config = dict(
    activation='bilinear',
    balance_bias=True,
    groups_per_token=3,
    init_std_router=0.0102,
    lr_router=0.000324,
    tie_embeddings='early',
    optimizer='adamw',
    beta1=0.95,
    beta2=0.98,
    grad_clip=0.5,
    dataset='wikipedia_en',
)
Below are experts of layer 2 (counted from 0) of a mixture-of-experts language model. Rows are named router (the router's row for the expert) and show model dimensions 128-191. Each number is 500 + 40 x the weight over its row's rms, rounded and kept within 0 to 999. Numbers have three digits each.
After each expert's rows: a language model's description of what the expert responds to. This comes from a sample of Wikipedia text that the model never trained on.

# expert 16
router:463515453558540539563499501603443560515565549511528580501538497575490550538531532512468513495451503477576567494536509567496491515491460516485511523523532518569539552544471490463536485521517534
It responds to: Words in shipwreck, aviation, rail and naval text, such as ship, station, aircraft, vessels, and was in "She was en route".

# expert 15
router:522463550545535576510513462497524494513503495491471532525458531488569575504542494455476568535534553499494519478565534598504477521500462493550526526521443483535485509563467532491425477454554498
It responds to: Word endings and tokens in French or German names and titles (Serrault, femmes, Universität), plus century ordinals and adjectives like French, German.

# expert 22
router:499517498547581564544494553502487538575493590444509579510488514521524511569482604454540517536463485562507555538504485554572494473557443516466539590477510512477541531486531450460463541485459594
It responds to: First names and the opening token of person or place names in lists and tables, e.g. John, Spencer, Miguel, Johannes.

# expert 11
router:469456452550512465480504471497493430444487552599488533480552568489491470475508491519592443518503525542489510530508573445549518491548514523478551569518514466522511520474515461518528523521454552
It responds to: Modal verbs, not, to, and word-opening prefixes like dis, non, pre, Pro, post, mostly in legal or policy prose.

# expert 38
router:544462495503524558507506460533491555530527511492489589445546505516530514515548552504517585595569468496490522496484545474494504534608523506560518536524474569487517548485444543459485503511500477
It responds to: Double line breaks after sentences or title lines, == section heading markers, and closing parentheses after birth dates in opening sentences.

# expert 45
router:485505487494596567466478480555496481490454534490478516481499516462514465561529461512498530487537465554422483562450507549512549476531470425551530539451432474486528546570451444525494446539520603
It responds to: Punctuation, bullets and field names in place infoboxes and gazetteer sentences: coordinates slashes, Total, Department, Region, and is a town.

# expert 23
router:477491468539484530485498457588479471486505476536459524434521550538516491531578561558548533538444495527546536509582485527470499481553531536461494526470477453572572517556509515446459495530474451
It responds to: Raw bytes of Japanese and Chinese text, en dashes and hyphens in scores or compounds, and fragments like p and up.

# expert 50
router:447430498493482479506476482433445458493528512569473579484511518501501454486486597464526481504440513544458549497534433541463538445502499483547560509515436459562471503463472498565539491441515525
It responds to: Opening quotation marks before quoted phrases or titles, and first pieces of words like m in makers, lo in Iloilo, San, El.

# expert 40
router:488528487548552549528506515533477528506574516456533581492492489540507524522548554510552565542526421484530492431454501472569492432494526534469531486462485542549464533538509443575537551496508501
It responds to: Bare space tokens, mostly right before years or figures in tables and dates, e.g. in 1880, a 2007 Porsche, | 130.

# expert 42
router:492530528481539500457485475494514436466548487472531543442522543513452444457499613443575474519538495529535501463522520585519477474515552550511589489505510485557484565560480467533571547546498461
It responds to: Punctuation and connectives ending or joining clauses: commas, periods with line breaks, em dashes, such as, as well, for example, include.

# expert 41
router:514537443543507599514477520569551492481556456551483590481496456530477525497599518484535531467452517488485545510420489487530467450538513495545601492501535515529485577487484430522556497467590505
It responds to: Spaces and pipe separators in data tables, especially minor-planet lists with MPC, JPL, Haleakala, plus fragments like er and oc.

# expert 24
router:470484468518560495478510461493432519528475502510521514479487454483512478528562509496515502546543490522490541484503496550462540433519436550468519443559581508634526494489464474522559508503586475
It responds to: Short consonant pieces inside or ending names and words, such as m, t, p, ter, man, ts, often in election or results tables.

# expert 61
router:554529466583500523547495470594491527503539507506427564499499447477483473510543571564525466531481467500501489439480545442589516513491451520567525439530536484551512547501515529503551502492463552
It responds to: Word endings and heading words in section titles, citations and technical entries, such as Discovery, Management, Career, information, _{.

# expert 54
router:483541536460553531472552363541522444564511565539510586506486535583491520491465524503573499450450519509431498532464499544507453543479474566549541461497442521544567534588464506501529525603542566
It responds to: Pieces of Spanish, Portuguese and Italian names and sports tables: G(ermán), Rogé-rio, Cup, tennis, Open, ARG, ESP, Brazil.

# expert 53
router:434523570524581562500490533516516530534553468440546457486500495525495493579505539448521486526521576536458486437468520537525474506518558540492452493476508509521573594528479558525594513550493519
It responds to: Final vowel-heavy pieces of African, Slavic, Japanese, and Indian names, such as -o, -ova, -ki, -bek, -oro.

# expert 6
router:551481503515573539526589500566557501523504484501503534525503550554541483527548504520548523491549426582509504561585466617472444466484471519485535445503496487501516541518515465498478491573513557
It responds to: Prepositions like in, of, from, under, during, among, plus French de/des, usually preceding the, a or a possessive in biographies.

# expert 51
router:543536509513457572448494507524519563507542527501515539455584528510544472522528509489537540532441489572482520474576514537487551439533485485477540511465477518460494474529520498571564493515559495
It responds to: Tokens inside quoted song, album and episode titles, often just after the opening quote mark, such as Beloved, Enchanted, I, You.

# expert 44
router:411546448584506559519503484598504495482517515429482578414562531525555494453493532491509541474492455457469533524544549569556514569482529507487579469503477542487550512498419521476510487550498545
It responds to: Words in military history passages, such as battle, Brigade, commander, killed, aircraft, the V of VC or VT, and function words there.

# expert 18
router:520518488492574493542459460495542611458542516553496547526477514504509511539492525469517559471535526492456481486477474479564523496555467481463563511516500559493503528553458493471530481418469500
It responds to: Function words and verbs in prose about buildings, streets and businesses, such as was, to, of, built, Street, Avenue, opened.

# expert 29
router:562567487537485518515523469548481564465502501493429491504542497508500571538467462500474529488519484500448560464510484469568475509473456524456570510515443482506541569549502487506524499502562550
It responds to: Country names and music or sports nouns in tables and discographies, such as Canada, Japan, album, player, song, video.

# expert 63
router:512515523520524472485504516546538533460540458486523574490503457479484505565464519512465472554532544521434499468579517507577449451540499486548516461520554450605515543520447526543572508516477595
It responds to: Verbs of stating and reacting in prose (stated, felt, requested), clause-linking commas, and discourse words like However, This, that.

# expert 7
router:468485515522513560512525454610477513516561486466510570526504521488530472512549546499505525468587501523521486510537492589503479466439438509485606448539456465438575613499449470519485479537563588
It responds to: Prepositions after a noun or verb, especially agentive by and time words like from, under, during, since, as in introduced by.

# expert 60
router:474523533506539547512529586494519516526444517535504524410444488458536548518559497541459562466519532437443569491522513545534538458478457514463509504447505509530463503580431514512501498500534504
It responds to: Opening parentheses before translations, dates, birth years or roles, as in (born 19…, (Italian:, (2019–2021), plus some following pieces.

# expert 62
router:443436471543592537511514472455482568469571520519492567502510554562494513592501452405524533572562439517502522542476508603474504481468546487487525471494510490506489537544496455505533501503489536
It responds to: Sentence-final periods, colons and paragraph breaks, and sentence-opening words like The, In, At, However, There.

# expert 48
router:521571540544562483528520468527512557517516494516450523511499543446556444568534530532474469579529515548527488564481494557499503455473520548553566482515553515544528484514453515544460427486553564
It responds to: Articles and verbs in science or biology prose (the, is, are), section markers ==, list dashes, LaTeX braces, genus/Species.

# expert 49
router:524541437489474502520468486598558495520548482468503561434534471498462515491568572524477559526488506483445534487455533522479536440474543528441573512494524449547569473561480546505521557499472555
It responds to: Pipe separators and numbers in sports schedules and standings, plus game vocabulary such as game, yards, scored, basketball.

# expert 59
router:548458555558554426499475514524568491504510566506508527493484566536482571541542589515541509493513508578515596558469548471510558488522424483429511530576554468543530523529391496563516468480483570
It responds to: Verbs and pronouns in biographies describing careers, especially became, served, joined, later, he, his, after a subject.

# expert 13
router:479562464550575466510543506506414479515467498439552495477508537512525462532509518512471483484492532534510513522483484606519510516466473567499562445470460525492488557507510506505516532446440531
It responds to: Nouns about companies, industry, aircraft and services, plus word-final pieces, such as company, station, engine, industry, Petroleum.

# expert 1
router:456456472531494538481595504546524509448532525461494558480505512555551487523571498486515460529492541490435472492535540552511518536525557500487532482461468510514586578514412444487485539515539597
It responds to: Conjunctions and clause openers in plot or crime narratives about people, such as when, after, until, because, and, but.

# expert 17
router:496505478513481509455486507480464464496543552485482443480499534441492481428513555559538544505552547482494477457528485491526500479523544437498488480535508500532448551488501436522496503523531489
It responds to: Word-initial fragments like p, s, c, t, br after the/a/of, plus ordinary nouns such as population, station, region.

# expert 14
router:509515456509569476578478479536462542530574486479547551489495491498476530590523545522528546497573509541483507458463433538571532529549460541550494510492496494523481573534472482479510436515549580
It responds to: Nouns and filler words in place and infrastructure descriptions, such as area, town, station, km, built, population, highway.

# expert 4
router:490508511481559552436534550510487476502512562502542539453496507513526582430504508461555452507484497455553549541492518502552526464483489468537562530499557444538485556549480492478482565542479501
It responds to: Word pieces after a capital or F/B/f (fun, Functions, Bantamweight) and common function words like in, to, that, in sports biographies.

# expert 36
router:502498504583498537472490549555510573486521470561459571454439486527531534533522566492494498520500454578542472474447485501511535506414470502508482423460532489593478548543503491450462532557485490
It responds to: Table pipes, line breaks, numbers and words like election, Party, Votes, Preceded, Succeeded in political tables; also the piece in, coordinate separators.

# expert 30
router:485545539539568503443586494543534512485476477478495506449516465508507492543595476494533483489466440508441509537403523526577442484488554511482539443506500435442508498458402487568526556524460552
It responds to: Name onsets like Sh, Kh, Vas in Indian, Bangladeshi and Russian contexts, plus table pipes and words like India, Soviet, Oblast.

# expert 55
router:479534523575526506489431515594512512510465567491532496451538431469503494515564481507534468492529502441538534500534544563533611542531496521453518462502513533532573539575449534524468543507451523
It responds to: War and military nouns and place names in conflict contexts, such as War, Army, siege, Vietnam, plus Asian name pieces like ong.

# expert 32
router:501531431494535560457499506538515480534486509463489528533552482566498503541582543550497543506540526519489508528505441581543504512455472489504523500462518471543524490568414459444535494513528479
It responds to: Pipe separators in film or list tables, plus royal numerals and family words like III, king, wife, son, married.

# expert 46
router:533514500504545540521490469530514498530458544508465499514528477485490525521502536533527525512531504470431536523470536495468478519437486558437497491539476472564529511539477590568492567552501584
It responds to: Sports words in team and player articles, such as season, player, goal, infielder, signings, defeating, and names in sports rosters.

# expert 28
router:543491426529548553487503535549482541499497501488452547449504533526530557536505537448547546541449535492524511476449493582597516412511377560452489483546461458498541583499492514451535501496434521
It responds to: Given names and inner or ending pieces of personal names in cast lists and biographies, e.g. Sher(idan), Jan(et), -ley, -son.

# expert 35
router:507488429456519556479515402537511492524524526561525532454502538508540512557470546452509550530518549532491501504451497553487427543492541498507502460522565491530492541518509557518463520462547488
It responds to: Final suffix pieces of foreign names and plurals, like -os, -es, -us, -ius, in Greek, Latin, or Spanish names.

# expert 43
router:467548507525477511517515506545509565483520469471487599450555511516447551549524445542546535438474509493516488501499553545564492581468467466542566478476543480455539535560506534533542539453461520
It responds to: Words about films, television, music and award categories, such as film, Movie, screenplay, Best, TV, plus table separators.

# expert 52
router:462530528550482559489524501565462537502499490411499556506504486544453514490560551447480442533497540529505522475505473509590462524469539579458434465519557498465535544473458549507543590502449477
It responds to: Syllable pieces inside Indian and other South Asian names and film titles, e.g. Gowrishankar, Preeyamvadha, Rajendra, Prathyekam.

# expert 19
router:488520474547524620510500555466574482557603576478556529491520551513529532458542516491482496534453494483506489553388445529554455531536428458485528498484492530492491473503479517525530483491483500
It responds to: Articles, punctuation and nouns in texts on churches, buildings, museums and art, such as the, century, church, style.

# expert 21
router:480493478508541519460493464549536583561529511480527476462574470565507471482502534508491507450543511490444496478463497488460464511543512521458526578443554459508555566555438426505552521509468482
It responds to: Single capital letters or short first pieces beginning names and words, often foreign (Tashkent, Yashima, Hammouri), after a space or hyphen.

# expert 12
router:492561511493513546542483507540554519528496532503484530495514511461495499460516508480560485531448444455445543519433535505490487535470482504410537502569500572568484541535468521541548504549504588
It responds to: Pipe separators, digits and scores in football and other sports tables, plus words like league, season, match, club, player.

# expert 26
router:572571506515481577500449528534466621496491478464445543490515562462575502507526487500510500559451489504458540440502454573524523477492409492459549417436467516439496515484521534536561449516557520
It responds to: Words in articles about songs, albums and bands, such as album, song, band, vocals, opening quotes around titles, and artist name pieces.

# expert 58
router:500524526514551556534472589482470536509446451461493498435397487498473467586477539440486548472555549497530562473500473524549508456518457456489517491516532556529471532526476578535481528508562509
It responds to: Syllable pieces of German, Czech, Hungarian and Slavic names and places, e.g. Schulzki, Schalek, Podolka, Moldova.

# expert 31
router:444482493501488532495500517445490570523549559481524548441515443469474478563483507526508518505513500484441511476484476543523546432484492491450554473479466551498491580498429523460496457566503523
It responds to: Single capital or lowercase letters inside abbreviations and names, such as H in WHG or ACTH, W, C, plus slashes.

# expert 37
router:445542511499471480484503509534487574451506459466540562451544464466511522482567484493554557509584475438460474525402542433490448491584550423450547512442492470464538504488462503482452495511454471
It responds to: First letter of a word split off after a parenthesis, quote or name break, such as d in dollars or doi, D, C.

# expert 2
router:436502519482545540489476544509479473479532551509492490475501493490494476527561538464542526560474451483462502498479459466514562549494540554486578539502511533577512536564490488410480506500448451
It responds to: Pipe and newline tokens ending rows or separator lines in wiki tables, plus capital or lowercase F and H word starts like F-Zero.

# expert 10
router:519525482567565480484543507569508526517509428488524524541520515457445449496500506577522509417548474550476483449487546502535547441513494519507576537420465542574496482511536559506488528483460528
It responds to: Function words and technical nouns in descriptions of technology, systems and products, e.g. the, and, engine, protocol, Manufacturer, x86-64.

# expert 9
router:491511472509483535545528462565522518501508510530429469464513491484493519520525487514556485545514526551481516559474449514502493521456509537554474450542447469521520536525477528495454489499461491
It responds to: Middle pieces of technical, scientific and Latin words, such as gast, ol, ina, carbo, especially species names, taxonomy and chemistry.

# expert 25
router:476525493539614555510484495504514461531547561474472510496473529510543526496547583511529527495476516497484497457400503500467550453508530469419549492448477500506472562500390510529532517507541537
It responds to: First pieces of Central or Northern European place and party names and century digits of years, such as Gr, En, Sil, 19.

# expert 5
router:496560492542514476467467461533538487556462501490472508477463481485482521550507522496526543580462466532465527469453547492511532478563416565529544449491433498532593563519486544492537528520515498
It responds to: Taxonomy words and Latin name pieces in species lists and classification boxes, such as species, Genus, family, -idae, plus years after authors.

# expert 57
router:480548525521564528533557493606500472508448564476438564489485530534502534478506502475547523487437523496484514521480542437527479529461481486436570538475469547596466525610435534528477484576499555
It responds to: National team phrases after the, plus spaces, pipes and numbers in football and tournament tables, with Cup, Club, Stadium, seed.

# expert 0
router:486527519542558539517479509522544537476459519441519482504527502479482567585525511499539480519482501560450479516535496585513537405544529471508602541479484548465576539513473507500509473522475526
It responds to: First pieces of non-English personal and place names, often East Asian or Dutch, such as J(ianxin), Jo(ost), Hong Kong, Lee.

# expert 39
router:561527499492539589543531474561441576514516518490476526490469552545523549491520551452544500479445468582536575505477484487540514544509510554548550517465498499559478584571414503527483502515569481
It responds to: Table pipes, decimal points, percentages and numbers in athletics results, election tables and standings, plus words like race, medal, Championships.

# expert 56
router:521465470463573487527508453585552524561493518518517566457464509578499509468554511441528540530555516457454461468478551512523499438504528557516506450514478501549537503549510540507423549488476560
It responds to: US state names and institution words like University, College, School, State, County, plus percent signs and figures in election tables.

# expert 20
router:484556504473533567497474525553524467507531508557517511515480540531508493551489483492490519550448491553504537510472530575519555461486508450532518511448476491544574573543476510475535499521427551
It responds to: Month names, day numbers, en dashes and degree or prime signs in dates, score ranges and map coordinates, e.g. May 15, 41°54′.

# expert 47
router:490436502513526559475461469537485508468533486529518557469454491526508475521497475507557537563496440596496489481473443496578495433449533526533469522550508479541526555465547515506546470498514454
It responds to: Capital L and mid-word pieces like at, em, ent, ul, often in candidate names within French election result tables.

# expert 27
router:505478566583515493463477507529479532508500532490554528533473548532500587592557487471512520509541528559553507574478441564584427529482509533492547470460560514504503499544530453417482535543469543
It responds to: Nouns for universities, colleges, law, churches, religions and government in biographies and institutional text, such as Faculty, Jewish, Democratic, missionaries.

# expert 33
router:463528499534523554517488543499527483541526576504486501539501491489485483535499481455465503515451512501494499504442507512454528494524433535585551457561450595528559472466535558522484514468519516
It responds to: Descriptive words, measurements and connecting commas in descriptions of species, buildings and objects, such as vertical, padded, cm, feet, spotted.

# expert 34
router:505528545538521494521512526526491576493453553531528574519507468516510481492484464493529488468506573557446512472486545532504487492508476497438557523511511518553517535491409480543578482568475512
It responds to: Verbs and role nouns after was, has or who in career biographies of artists, e.g. made, based, received, contributed, chairman.

# expert 3
router:562499517497518550520461456497475467473489455426519538475478525528474457513518498486544453524503516524510470494496471525575480539500554493497606473478480510480498498529548508480514515575509494
It responds to: Tokens in reference lists, works-cited entries and publication contexts: title starts after dashes, years, commas, words like published, Press, Journal.

# expert 8
router:537481530541516538550555492556476559482538513472446558421489559526555546515500474549509588555500542487501496478494477472485508553476472502522564560503450510525506528571476563498514532512510532
It responds to: Century digits 20 and 19 opening a four-digit year after a month, in, or a space, as in 2010, 2007, 1993.